config = dict(
    head_dim=128,
    norm='rmsnorm',
    rope_theta=20200.0,
    rope_fraction=1.0,
    parallel_block=False,
    init='uniform',
    optimizer='soap_variant',
    lr_head=0.00603,
)
Below are experts of layer 2 (counted from 0) of a mixture-of-experts language model. Rows are named router (the router's row for the expert), gate (a neuron's input weights, with its number), up (a neuron's input weights, with its number) and show model dimensions 0-255. Each number is 128 + 24 x the weight over its row's rms, rounded and kept within 0 to 255.
Before each expert's rows: "comes after" lists some tokens at least twice as common just before its tokens as in all text; "gets" lists some tokens that make up at least twice as much of what it gets as of all text. This comes from a sample of Wikipedia text that the model never trained on. Tokens count by the router's weight.

# expert 18
comes after: "\n", "6", "3", "5", " Al", " non"
gets: "-", "–", "/", "=", " -", " non"
router [141  92 133 144 141 120 115  92 144 126 124 124 140 120  97 125 177 144 102 124 157 119 121 112 140 158 164  70 148 173 123 115 145  85  99 162 101  82 114 123 130 133 125 147 117 174 147 160 128 115 105 111 123 122 108 181 144  89 159 144 149 140  98 106 130 127 134 121 146 111 125 136 137 138 111 156 107 111 155 123 150 150 139  90 106 176  87 141 150 149 109 129 144  99 126 133 167 106 105  89 129 109 141 103 114 157 112 116 127 104 141 153 173 106 134 116 113 180 134 119 172 142 125 137 122 101 121 124 121 133 137 124 120 152 140  89 156 111 118  90  80 159 139 116 125  83 170 159  94  92 163 152 114 136 135 107 105 116 109 151 158 152 139  91 147 144 155 105  93 121 145 116 104 163 116 146 152 133 173 125 154 132 109 146 146 111 170 136 111 135 174 162 123 149 163 104 143 147 125 104 137 158 113 143 121 119 103 115 143 138  96 109 125 122 117 135 134 109  92 185 141  92 111 122 151 159  97 120 134 145 124 126 132 142 120 133 122 174  71 131 170 114 126 143 157 125 158  91 134  97 142 197 113 176 108 115]
gate0 [171 130 100 157 147 114 124 190 142  98 124 129 162 134 137 147 182 126 131 144 129 141 146  65 138 144 110 111 148 116 138  99 140 138 120 149 131 125  91 111 128 101 152 152 128 112 104 188 135 106 121 128 145 109 121 111 105 127 178 164 126 119 157 144 111  97 158 137 160 100 131 149 119 120 114 131 146 109 132 151 146  89 130  91 142 148 139 181 113 173 133 128 109 128  65 105 133  86 144 132 190 108 112 148 143 132 142 144 104 167 141 140 112 162 133 118  94 145 124 132  87 148 152  88 167 153 130 142 143 112 110 120 175 162 138 120 107 179 109 138 148 114 110 146  76 147 144 139 110 118 153 139 106 164 148 114 100  84 138 151 121 144 146 112  98 123  86 129 130 182 150 110 127 110 161  87 125 119 170 138 185 115 140 177 105 149 146 157 136 117 106 141 154 121 140 128 154  85 156  85 193 118 129 109 103 173 143 175 155 145 134 116 118 119 134  90 125 163  72 179 168 127 149 144 142 144 129 143 167 107 107 112 135 139 109 148 120 137 121 104 128 129 116 130  99 126 125  88 124 111 131  96 134 162 141 161]
up0 [ 90 141 137  84 109 130 147  99 106 163 117 109 115 115 119  94  85 144 141 132 128 146 102 171 119 115 131 129 123 138 111 133  99  88 133 129 133 115 156 161 124 156 113 123 124 125 157  84 125 146 142 146 112 159 156 152 159 134  71 101 124 135 106  97 147 129 126 125  75 170 124 125 132 129 134  90 136 116 128 100 100 147 126 165 103  99 139 110 107 101 116  94 140 134 187 141 130 160 128 133  69 151 132  99 106 106 114 122 147  76 116 123 114 111 119 160 156 114 139 139 148 115 114 176 112 117 168 116 137 141 142 166 103  64 131 122 144 101 153 116 104 133 144 133 163 134 114 130 157 149  88 122 161  97 115 146 162 149 114  93 142 106  98  94 138 111 148 133 132  81  93 147 139 140 103 159  98 124 121 137  82 147 117  81 146 106 133  81 103 136 124 133 130 135  99 150 120 134 108 178  71 117 135 142 145  76  93  94 103 104 140 155 132 138 111 180 127  99 167  99 107 111 104 115 106 107 140 102  93 122 135 146 129 131 135  98 118 135 146 154 118 143 109 118 160 126 103 185 137 145  97 163 124 109 118  93]

# expert 23
comes after: "\n", " |", ".", ")", "==", " ="
gets: "\n", "==", "===", "s", " two", "===="
router [129 107 130 103 136 165 146 125 100 143 146 126 138  77 114 132  94 127 180 149 108 123 101 102 149  94  88 173 139 137 134 134 138 161  88 138 111 115 108 136 101 123 121 155 160 156 102 128 130 102 129 115 140 106 110 165 106  99 155 105 147 166 101 106 129 113 146 182  95  85 109 162 137 151 111 112 131 103 119 123 126  87 153 151  93 137 155 147 168 127 151 126 139  98 115 137 133 159 108 122 141 108 163 123 103 159 154 155 134 144 120  92 106 125  84 142 106 162 138 124 170 107 153 149 157 129 128 125 148 125 147 160 106 137 125 169 113 111 151 142 117 144 142 140 127 109 167 133 131  88  98 103 125 151  98 158  93  93  99 141 166 139 127 118 103  90  87 124 123 111 143 159  98 103 164 119 121 160 105 114 122 146 128 135 126 104 143 120 102 110 119 130 152  95 104 166 119 137  92 106 101 104 152 142 158 146 142 135  96 113 110 116 162 114 149 159 169 144 123  94 113 111 127 123 147  98  93 139 131 162  87 109 132 124 115 141 124 166 118 148 129 147 146 101 139 157  73 107 173 107 135 131 135  78  89 135]
gate0 [107 158 110 169 106 127 136 146  95 120 157 161 103 163 150 130 138 130 101 139  89 140 154 116 130 111 106 111 172 130 142 165 173  72  77 156 115 103 124 104 142 157 145 128 133 153  62 133 102 133 152 165 126 136 147 105 127 116 132 156 147  92 132  83 116 163  98 133 109 135 123 203 132 118 103 125 140 121 122 168 127 147 116 104 100 154 130 107  44 137  73  95 120 113 204 165 136 113 108  94 146 141 145 142 152 117 173 110 142  89 127 137 147 146 106 118 151  89 120 123 144 137 125 127 130 145 192 116  88 183 111 175 170  74 119 120 124 171  96 181 126 145 141 161 139 138 124 113 160 120 157 135 121 104 101 105 160 136 146 112 147 136 111  95 128 124 111 107 122 143 137 120 117  66 119  98 107 122 123 159 101  94 138  97 144 147 154 185  92 139 119 125 176 104 144  76 155 132 136 135  92 154 114 111 121 119 113 112 145 157 108 147 150 119 131 111 131 105 124 189 132 184 141 138 137 113 126 131 140 108 118 164 145 117 114 137 143 151 142 114 111 145 119 112 126 165  91  99 134 103 104 164 120 121 137 157]
up0 [133 110 125 103 120 161 160 149 108 158 131 121 156 157 144 149 142 140 109 122  99 105 145  98 137 117 164 115 148 111 131 130 147  85 149 100  88 120 154 119 156  91 161 109 128 100  93  91 151 137 122 179 155 150 116 141 153 135  75 125 141 133 145 106 123 163  80 177  82  92 147 103 126 127 133 113 129 150 136 156 130 105 112 127 140 125 132 132  81 167 143 120 142  82 162 141 119 145 137 139 119 142 117 120 124 145 132 143 155 110 118 144 126 146 151 106 154 121 136 158 140 126 122 107 140 151 129 152 151 156 113 129 109 118 152 124  91 163 130 138  54 139 147  96 136 118 110 116 140 144 122 130 153  89 100 149 122 146 131 131 108 150 132 141 120  99 124 126 129 192 123 119 123 116 174  84 118  79 109 179 119 102 156 111 140 118 121 184 119 143 114 142 118 116 143  97  97 110  96 100 146 114 133 115 123  92  73 145 117 149 125 120 155 120 120  96  98 167 108 142 140 140 113  75 143 149 128 122 101 131 144  97 160  72 123 121  78 152 142 129 130 126 127  84  94 106 137 127 137 114 125 102 119 117 173 145]

# expert 24
comes after: " ", "–", "0", "8", "7", "4"
gets: "5", ",", "1", "0", "6", "%"
router [155 144 185 126 121 123 116 139 141 125 142 126  84 143  94  88  82 137 152 113 190 110 105 139 135  93 154 172 114 109  99 127  94 136 157 141 124 135 131 120 138 159 130  92  93 131  96 120  92 108 169 127 131 163 135 128 133  92 139 158 131 137 120 184 124  71 133 115 152 139 104 162 151 120 114 165 111 142 101 115 132  89 143 133  81 141 142 138 115 158 119  72 149 118  86 115 131 134 117 125 149 115  89  94 130 142 113 137 108 177 147 128 141 168  97  89 132 109 154 116 140 127 163 144 113 107 141 118  98 105 136 171 190 117 118 112  83 120 186 126 149 157 130 118 160 110 122 129  94 137 122 189 132 146 126  96 141 119 104 151  94 161  83 151 105 111  77 142 118 112 154 128  98 168 119 136 119 140 111 117 118 136 113 116 144 128 114 126 106 145 127 143 169 140 122 146 152 106 156 145 110 139 117 177 161 123 128 134  99  72 120  99 115 115 157 137 103 132 132 113  90 137 143 100 122  65 143 114 102  84 123 161 131 141 112 155 105 138 140 158 143 142 138 120 108 144 138 152 122 110 119  98 131 108  90 138]
gate1 [146 121 135  85 101 141 135 105 154 117  85 126 147 116 118 168 103 142 147 127 132 128 191 164 140 150 174  56 126 153 147 126 144 105 141  84 139 150 189  97 157 121 129 117 165 150 103 132 145 132 128 160  91 117 140 147 116 139 106 105 127 155 148 181 127 110 111 119 139 114 162 138 114 107 127 148 139 165 153 165 128 138 177 111 169  78 123 125 141 144 121  92 160 123 139 128 117 124 126 142 102 149 132  86 140 133 161  64 133 111 110 119 118 127 131 147 128 136  98 132 107 131 123 117 133 156 123 108 136 147 147 122 123 102 118 127 112 159 117 124 156 130 127 138 151  74 124 122 165 116 134 101 142 112 108 112 142 150 118 155 171 159 131 101 149 135 124 130 132  93 148 102 143 137  81 144 103 170 109 134 125  91 139 160 128 135 107 140 157 113 158 111 121 122 122 124 109 152 113 150 131  83 135 137 142 125 149 148 160 135 112 112  88 149 105 122 119 141 117 173 152  90 162 110 143 118 114 133 157 128 121 156 108 154 135  94 133 103 164 150 101 109 118  84 114 166 133 101 134 116 123 138 103 133  78  95]
up1 [135 140 117 145 135  96  96 128 203  86 103  86 121 158 130 119 121 178 109 116  96 108 170 179 125 126 127 102 147 122 154 127 100 117  96 107 160 132 163 130 131 139  89  98 159 149 114  94  95 106 134 143 104 121 147 133 153 126 105  83 175 122 158 192 130 120  85 122 166 135 126 120 122 117 122 148  85 126 152 173 151  95 151 127 162  92 131  99 155 135 104  92 126  99 163  97  91 164  81 142 155 148 120 129 134 145 161 119 114 150 102 138 111 117 131 126 158 129 112 111 110 125 123 146 115 172 132 152  94 112 157 166 160 156 130 141 119 148 108 112 104 177 177 196 155 109 114  96 130 155 108 116 131 110  89 134 116 171 103 153 175 162 130 153 144 137 148 128 115 108 134 108 154 116 112 138 103 154 131 130 111  95 134 115 143 161 124 149 131 121 137 144 162 103 138 116  65 137 107 143 117 151 117  80 162 137 113 110 127 134 125 148 138 136 146 133  89 156 123 155 131 120 103  92  96 131 108 142 123 129 145 170 104 173 148  82 140 102 155 108 131 124 115 107 127 138 127 122 142 137 123 131  79 119 150 106]

# expert 60
comes after: " |", "|", ",", ";", ":", " in"
gets: " ", " He", " his", " he", " A", " She"
router [110  87 175 124 160 130 141 135 139 167 141 143  82 106 108 137 113 117 138 179 137 125 111 109 141 136 162 146 152 135 139 148 141 120  99 155 127  90 127  94 155 151  67 146 127 120 126 116  92  90 149 118 143 113  95 146 141 127 170 158 159 125 126 156 113  88 147 124  80 162 112 184 142 107 125 113 140 137 101 130 112 115 146 137  76 131 125 140 117 162  97 154 197 105 166 144 150 148 133 128  89  89 139  98 128 155 147 129 114 170 138 103  97 160 110 122 119 124 118  94 132 113 134 130 158 139  96 140 144 124 108 101 136 114 160 141 114 126 136  97 151 152 136 119 140  80  94 129  86 111 104 140 118 148 127 100 112  94 125 126  95 124 112 137 123 146 111 124 126 156 167 138 118 143 148 102  71 135  81  84 109 137 134 128 130 141 135 113 135 137 117 130 139 162  93 134 124 130 100 128 137  89  96 135 121 131  82  72 115 145 123 115 132  94 110 138 125 110  75 140 168  87 141 142 145 159 126 112 127 150 124  89 156 113 114 148 125 118 105 171 122 177 140 117 164 126  87 151 131  92  98 116 105 112 126 175]
gate0 [119 105 154 120 115 157 130 130 128 119 122 116 129 139 137 186  85 155 129 117 140 102 122  93 130 165 116  89 141 162  93 112 153  84  70 137 131 110 170 124 152 141 101 151 152 124 164 136 102 161 169 165 141  93 133 125 131 167 144 147 146 138 131 133 110 141 135 139 133 125 143 151 138 111 130 170 116 111 150 127 113 153 158 108 134  91 142 148 101 145 205 142 149 147 117 128 102  96 161 143 118 122 125 103  91 130  97 121 125 146 122 155 126 101 128 104  57 114 142 113  83 138 136  88 172 144 107 146 176 114 172 142 102 149 113 112 157 155 134 148 136  92 135 146 138  80 106 114 159  89 146 100 122 111  96 101 133 102 142 165 114 167 108 127  91 119 136 134 139 193 105 127 159 101 114 115 146 112 122  99 166 100 146 163 146 123 133 141 150 131 106 153 122 143 133  79 116 108 135 132 113 126  86 120 112 133 120 133 107 125  93 133  71 135 127 133 118 118 132 138 142 180 137 167 141 155 136 111 135 132  96  94 142 119 113 157 114 143  99 109 120 116 119  96 144 114 110  74 156 123 122 111 113 130 147 133]
up0 [128 104 139 115 160 118 152 133  99 105  99 139  91  84 125 164 124 137 165 152 125 116 128  89 136 133 120 126 140 159 121 140 142 105 115 122 159  87 187 142 166 165  91 134 184 119 119  93 123 169 113 172 131 116 139 137  89 186 153 139 162 122 135 158 105 137 106 149 113 105 126 147 137 107 145 149 124 103 163 145 154 164 134 121 159 100 137 134 111 169 206 174 130 132 148 104 114 121 139 155 130 123  79 118 111 153 138 111 116 178 127 133 143 123 130 120  78 126 114  90 129  84 166 145 144 134 121 105 143  97 176 121 163 123 111 139 159 111 146 133 128 108 117 144 138 109 145 151 122 157 173 110  76 103  95 105 161 121 114 182 111 108 121 119  99 111 139 128 134 171 127 131 135  91 134 146 120 128 130  85 156  87 152 148 116  95 112 142 154 137 151 154 151 113 127 103 153 111 143 139 131 147 100 153 111 179 141 120 143 116 102 116  90 165 108 170 121 141 142 171 149 136 118 156 125 162 120 120 132 118 111 112 131 122 131 149 145 143 140  95 114 110 126 116 124 103  83  85 107 152  88 103 105 125 114 150]

# expert 49
comes after: " |", "|", ";", ":", " in", " \""
gets: " ", " A", " F", " he", " He", " B"
router [120 146 119 154 143 173 108  78 116 158 147 127 163 163 119  88 121 115 152 123 162 105 138 134 153 154 182 147 114  65 130 136 132 107 168 124 139 107 154 104 129 141 148 147 123 116 142 131 131  93 111 101 145 139 151 100 110 147 131 140 146 127 152 127 132 133 169  96 119 161 117 125 140 125 105  83  99  81 141 146 156 155 142  94 112 163 128 112 132 117  70  91 134 133 117 143 146 105 164  95 112 149 145 111 138 174  90 125 128 157 100 152 122 121 125 125  85 122 133 105 126 120 155 145 168  97 133 109 150 130  91 137 131 119 124  88 113 147 158 160 138 157 111 124  77 108 154 124 121 115 146 146 137 130  94 105 124 117 117 155  99 149 111 119 166  87 131  75 134 166 122 131 112 152  72 168 103 112 115 115 141 116 156 132 101 101 138 152  94 152 145 173 125 136 119 123 131  82 171 137 133 135 121 177 147 150 119 107 120 131 136 120 108 108  85 152 118 109 106  95 112 149 127 130 146 137 148 108  78 141 126 132 130  86  77 128 147 129 163 139 116 131 153 151 156 142 158 118 168  90 122 173 116 127 138 136]
gate0 [112 138 105 170 101 136 150 112 121 135 112 156 172 147  79 137 106 112 166 120 125 152 148 146 102 121 152 154 172  85 111 146 115 126 129 154  82 176 133 131 138 148 130  96  92 123 101 121 158 172 121 177 110 142 130 157 139 121 141 159 124 134 157 137 149 133 136 148 123 128 150 152 129 137 133 132 142  78 115 138 138 102 124 129 146 102 106 113 104 107 118 125 102 110 107 133 120 127 126 133 155 107 162 123 103 117 138 156 128 147 154 137 139 158 130 134 135 147 133 100 130 126 129 132 123 119 115 154 158 112 123 143 115 109  98 130 123 121 185 113 125 109 122 140 146 145 126 134 145 152  98 137  93 103 132 161 142 107 160 152 144 127 136 130  97 184 149 123 134 138 119  96  97 143  95  79 138 128 120 122 161 174 123 186 135 111  95 123 144 129 147  78 100 121 106 149 143 129 147 168 111 138 134 111  91 145 123 126  46 106 166 107 118 138 139 137 111 150 138 135 105 122  99  97 118 134 151 148 139  98  96 162 114 122 139 187 152 139 132 120 144 159 143 125 144 127 115 125 133 117 107 128 128 148 116 111]
up0 [142 144 110  88 125 118 114 143 109 153 118 160 116 137 131 128 123 142 146 137 163 134 128 128 118 126  99 117 112 127 111 114 112  84  81 113 158 172 133 130 113 144 122 139 138 154 107 139 108 107  85 121 173 102 111 169 118 152 123 157 108 138  88  73 140 122 153 121 122 110 114 127 169 158 140 109 123  88 158 166  67  84  94 134 129 108 127  67 162 150 133 150 113 129 143 138  87 156  85 129 109 128 135 139 100 144 129 149 116  95 129 112  76 110 139 111 134 101 114 121 151 135 130 129 117 127 155  96  91 184 166 147 141 125 103 126  89 176  91 130 130 130  93 167 137 117 165 156 166 115 102 146 120 179 110  86 151 121 109 146  59 119 135 162 137 135 121 148  82 143 108 143 122 113 136 129 156 145  92  92 136 116 113 101 117 136 100  56 120 126 156 150 133 195 153 105 119 137 159 118 170 149 113 129 134 131 122 108 123 100 116 126 131 156 111 111 126 126 140 126 150 142 129 173 102 122 174 129 124 168 134 107 121 143 159 105 108 127 144 154 104 109 137 117 118 138 117 179 133 129 126 125 139 107 106 103]

# expert 3
comes after: " of", " in", " to", " at", " on", " for"
gets: " the", "°", "″", "′", " an", " a"
router [117 174 127 134 134 131 150 100 105  95 129 112 141 117 113 129 127 103 144  70 122 141 137 139 132 103 103 116 167 183 134 128 132 132 137 133 109 126 124 137 132 142 138 100 183 118 195 136 128 113 102 106 126 170 125 104 107 112 134 150 159 118 122  92 122 116 134 106 123 159 114 101 150 151 131 111 128 135 164 124 107 131 163  97 131 153 124  73 103 109 120 131 174 120 125 166 138 131 140 115 144 110 130 139 143 112 133 143 124 150 117 151 129 136 126  83 158 160  99 118 127 128 146 136 140 114 155  92 131 161  99  91  85 152 104 141 208 102 155 115 115 138 134 156 107 117 106 110  95 129 141  67 156 148 105 179  92 114 106 149 144  99 106 111 176 110 163 188 122 171 103 145 106 135  80 141  87 115 162 116 115 146 124 122 153  86 129 119 139 118 156  94 151 136 100 111 141 125 167 105 110 157 107 130 100 136 126 144 132 134 111 157 133 142 174 153 170 105  86 143 188 140 109 113 136 188 123 120 120 135 160 120 123 154 117 165 109  97 183 125 121 140 125 111 178  89 146  99 117 147 128 112 126 133  95 137]
gate0 [123  73  46 135 112 123 103 101 150  95 154 133 165 157 116  83 184 132  88 100 158 134 110 118 111 148  99 114 109 154 118  74 148 163 149 180  85 166 109 125 146  92 155 128 119 111 101 164 157 114 160 127 118 104 103 187 119 107 147 113 131 130 172 143 106 107 100  86 151 154 157 143 113 136 140 153 131  94 114 140 133 131 121 135 131 102 125 136 145 168 116 127 129 122 170 134 132 116 135 147 135 142 130 146 194 108 110 176 129 128 108  96 181 101 119 112 101 171 118 124 138  91 132 117 140 144 164 133  94 143  93 139 113 123 153 165 121 116 141 119  80 103 145 142 126 125 157 101 165 108 129  97  86 108 154 134 169 141 142 105  95 115 126 110 136 124 114 127 125 128 147 132 150 140  83 145 115 123  97 136 155 163 132 104 154 112 172 125 113 114 123  97 119  93 183 152 168 121 117 134 112  77 138 169 160 121 119 125 103 163  96 108 137 134 148 122 147 129 123  90  86  98 141 149 111 146 143 139 163 159 139 112 120 109 132 164 113 125 174 104 130 144 110 154 196 105 127  61 172 178 128 132 117 131 123 110]
up0 [118 104  83 122 113 134  99 124 150 129 123 154 156 121 120 109 181 122  72 139 151 131 121 121 118 150  92 118 145 188 129  74 154 137 128 137 106 137 149 133 146  75  83 142 109 127  97 167 177  91 130 106 104 127  99 178 116  95 140 106 138 127 132 112 110  87 109 101 105 123 143 174 143 136 109 152 136  75 104 131 175 133 138 127 122 123 127 135 181 168 100 104 144 126 145 101 118 123 106 156 154 135 127 126 157 144 141 169 104 128 128  75 152 128 122 122 116 143 131 120 142  70 100 117 150 169 139 103  96 177 105 159 114 119 171 133 139 112 108 123 106 120 130 131  71 111 156 113 110 127 144  83  97 103 135 145 177 121 162 108  69 119 132  84 131 135 128 156 122 113 151 145 139 163  94 154 112 144 129 129 149 132 131  84 127 109 169 113 102 107 136 103 126  92 174 138 117 125 128 116 139 110 115 160 150 141 100 179  98 164 119  85 131 102 123 117 155 163 119 125 105 119 145 104 119 134 142 110 155 101 121 126 109 114 123 135  99 124 144 142 134 173 129 170 177 136 116  72 152 186  95 168 130 102  90 123]

# expert 13
comes after: " of", " in", " is", " to", " as", " was"
gets: " the", " a", " was", " an", " be", " been"
router [128 145  82 134 146  85 105  80  78 134 106 138 105 124 113 125 101 135 112 136 132 102 131  93 139 125 169 162 116 177 135  72 121 140  97 131 131 114 136  76  92  89 143 157  96 108 122 135 122 147 150 107 128 128 114 152 146 126 144 121 106 128 109 133 114 199 146 104 141  97  94 141 134  92 112 168 128 136 139  98 152 123 125 104  94 127 145 113 157 108 112 107 110 113 126 105 106 139 143 134 135 138 156 128 164 120 142 148 128 149 130 147 124 160 109 135 100 142 110 131 143 115 127 133 112 124 109 101 121 135 161 144 162 152 118 119 177 131  85 132 119 110 132 128 175 108 146 132 134 158 116 125 136 112 125 107 100 122 138 135 196 112 136 100 141 127 107 121 142 115 124 139 125 100 141 113 121 144 108 122 121 110 162 130 127  94 139 109  99 125 178 109 141 133 125 103 110 114 114  92 120 113 109 137 155 124 131 143 131 138 146 142  97 119  69 103 162  89 104 134 161  95 134 105 146 156 111 141 130 124  97 122 138 129 147 153  96 127 159 144 105  97 151 129 103 160 112 131 169 125 173 124 122 119 120 131]
gate1 [122 147 125 131 118 118 140 111 149  91 138 130 121 156 138 119 172 184 134 116 113 177 150 122 133 106 114 130 125  94 161  71 111 115  98 108 111 123 119 155 129 140  80 107  85 158 138 121 123 144 121 150 112 182 152 103  94 120 138 112 141 128 114 118 134 162 125 128  76 112 133 117 149 144 131 144 152 111  93 102 139 113 148 100 111 108 136 133 117  64 133 152 115 134 174 110 180 105  88 153 156  98 167 149 155 130 119  94 126 124 118 152 128 172 101 100 131 127 140  98 151 123 162 142 157 101 130 110  93 138 163 109 119 178 121 129 156 122  92 132 146 121 122 179 122 129 114 144 100 131 107 131 157  94 129 154 171 166 139 124 155 178 116 119 149 122 134 100 147  96 150 129 146 116 154 121  83 129 122 168 141 136 102  89 121 106  99 122 150 150 137 130 121 144 112 143 176 105 110 161 111 157 133 131 127 143 164 142 121  89 149 124 140 131 159 121 126 153 146 142  92 119 121 138 150 148 132 125  95 156 142 185 108 135 125 123 118  87 109 114 111 148 118 145 139 149 129 118 138 143 129 128 142 126 136  84]
up1 [106  86 159 105 121 135 118 104 103  87 125 124 132 107 121 122 132  67 148 194 128 101 160 128 132 110 143 102 135 156 132 136 177 141 175 189 143 122 157 131 153 129 139 126 194 128 120 138 116 131 118  92 114  90 132 169 162 178 140 142 139 139 137 170 117 117 134 103 138 142 119  99 133 119 137 134  94  93 159 151  84 121 114 118 135 147 110 143 133 156 151 143 163 143  91 143  78  96 167 113 115 126 103 101 103 135 174 150 146 104 124  89 128 109 132 159 129  77 149 149  72 112  89 143 133 160 112 131 205 119 156 147 121  70 133  70 121 137 151  98 162  93 129 122 115 117 163 117 148 144 142  95  78 144 101 140  87 110 136 132 125 149 102 167 126 164 130 156 127 124 148 154 141 142 102 140 118 162 146 116 131 132 126 177 130 162 164 127 113  96 135 109 157 107 141 161  99 123 173 115 147 115 149  94 131 104 143 127 151 161 151 144  99 129 120 122 147 123  80  99 156  80 133 133 137  87 144 150 101 152 125  94 138 108 119 128 134 142 178 144 144 100 148 116 117  94 111 132  97 102 135 104 137 170 118 130]

# expert 52
comes after: " |", "|", ";", " in", ":", " March"
gets: " ", " The", " his", " their", " this", " its"
router [126 134 159  98 124 110 122  88 157 133 131 113 114 106  98 125  94 107 145 141 149  70 140 168 130 110 221 163 129  90 115 107  78 144 101 163  86  83 127  90 111 123 120  98  86 164  79 113 121  97 129 115 143  64 124 120 130 111 149 106 151 132 185 138 106 155 133 116 130 164 115 156 147 126 109 142 102 117 158 105 126 154 113  79 101 120  82 149 138  95 120 129 165 100 150 121 138 109 145 125 154 141 165 120  86 157 161 133  93 137 139 162 114 145  79 136 105 148 148 127 152 120 129 109 131 118 104 128 136 137 113 170 137 134 131 116 141 118 155 153 143 124 147 172 119  97 150 104  76 133  97 110  96 142 118  90  97  92 114 151  94 147 120  87 154 125 141  94  93 146 116 154 116 132 150  86  98 147  93 130 125 146  97 130 145 103 107 101 126 121  94 152 138 152 167 151 173  97  60  94 143 105 102 150 168 124 151 151  88 111 126 115 101 120 149 140 120 131 129  68 146 104 131 101 136 107 111 142 126  89 151 143 165 158 111 157  95 120 134 134 147 137 130 101 157 137 117 133 175 123  95  93 119 100 139 108]
gate0 [121  80 126 107 138 130 131  99 133 126 118 136 140 126 157 132 130 140 136 165 140 103 143 139 144  96 129 126 122 197 196 140 176 134 125 140 139  85 130  76 106 137 119 144  83 147 129 135 138  79 163 130 112 146 139 148 143 139 154 135 139 113 131 137 132 123 125 116 143 122 129 115 120 110 129 116 136 105  85 114  89 134 160 141 133 130  96 132 174 121  74 112 148 147 109 166 164 122 118 109  84 161 143 143 142 116 125 105 136 129 133 126 150 145 102 128 118 113  92 137 170 148  95 104 139 132 156 149 129  77 136 110 113 115 170 161 148 146  95 162 115 115 136 124 133 118 136 123 141 100 109  89 173 133 132  97 126  93 135  72 138 151 177 119 117 128 144  98 122 153 106 112 143 110 146 147 133 164 122 111  96 106 170 175 113  96 178 109 150 152 140 100 152 135  99 127 154 101 110 104  81 141 136 133 166 143 161 170  88 120 132 140 113 101 139 115 126 125 166 102 131 161 153 123 148 114 122 160 158 126 156  82 141 162 132 113 125 124 124 156 146 146 127 148 136 112 145 122  74 101 132 151 119  98 128 178]
up0 [117 121 144 159 185 143  94 120  87 151 143  73 146 166 140 114 116  91 158 165 117 158  98 112 133 135 125 160 133 129 128 138 111 117 152  81 122 161 152 173 151 133 127  80 132 105 124 143  83 107 147 126 141 121 144 126 111  71  94 126 134 103 131 145 144 127 124 122 101 135 140 127 113 139 127 129  97 145  80 145 153 123 117 120 117 122 106 116 145 116 149 106  78 168 133 143 123 120 145 106 168 120 129 101 119 146 144 169 121 108 104 138  85 114 146 123 153 162 132 133 132 110 106 170 137 128 125 133 132 126 137  95 170 113 136  86 142 128 126 109 111 115 104 121 123 103  45  90 149 153 127  96 147 166  88  98 119 131 142 155 128 125 105 131 185 136 127 156 126 117 134 154  99 122 105 157  89 100 145 111 136 146  94 150 131 108  90 132 152 113 111 119 158 153 174 151 102 154 129 144 134 114  85  65 146 128 105 162 146 109 143 137 116  75  86 152 130 129 100 169 111  79 108 145 160 101 155 141 116 107 117 127 136  79 152 145 130  84 145 169 119 140 140 117 151 122 143 150 175 135 172  80 127 146  89 109]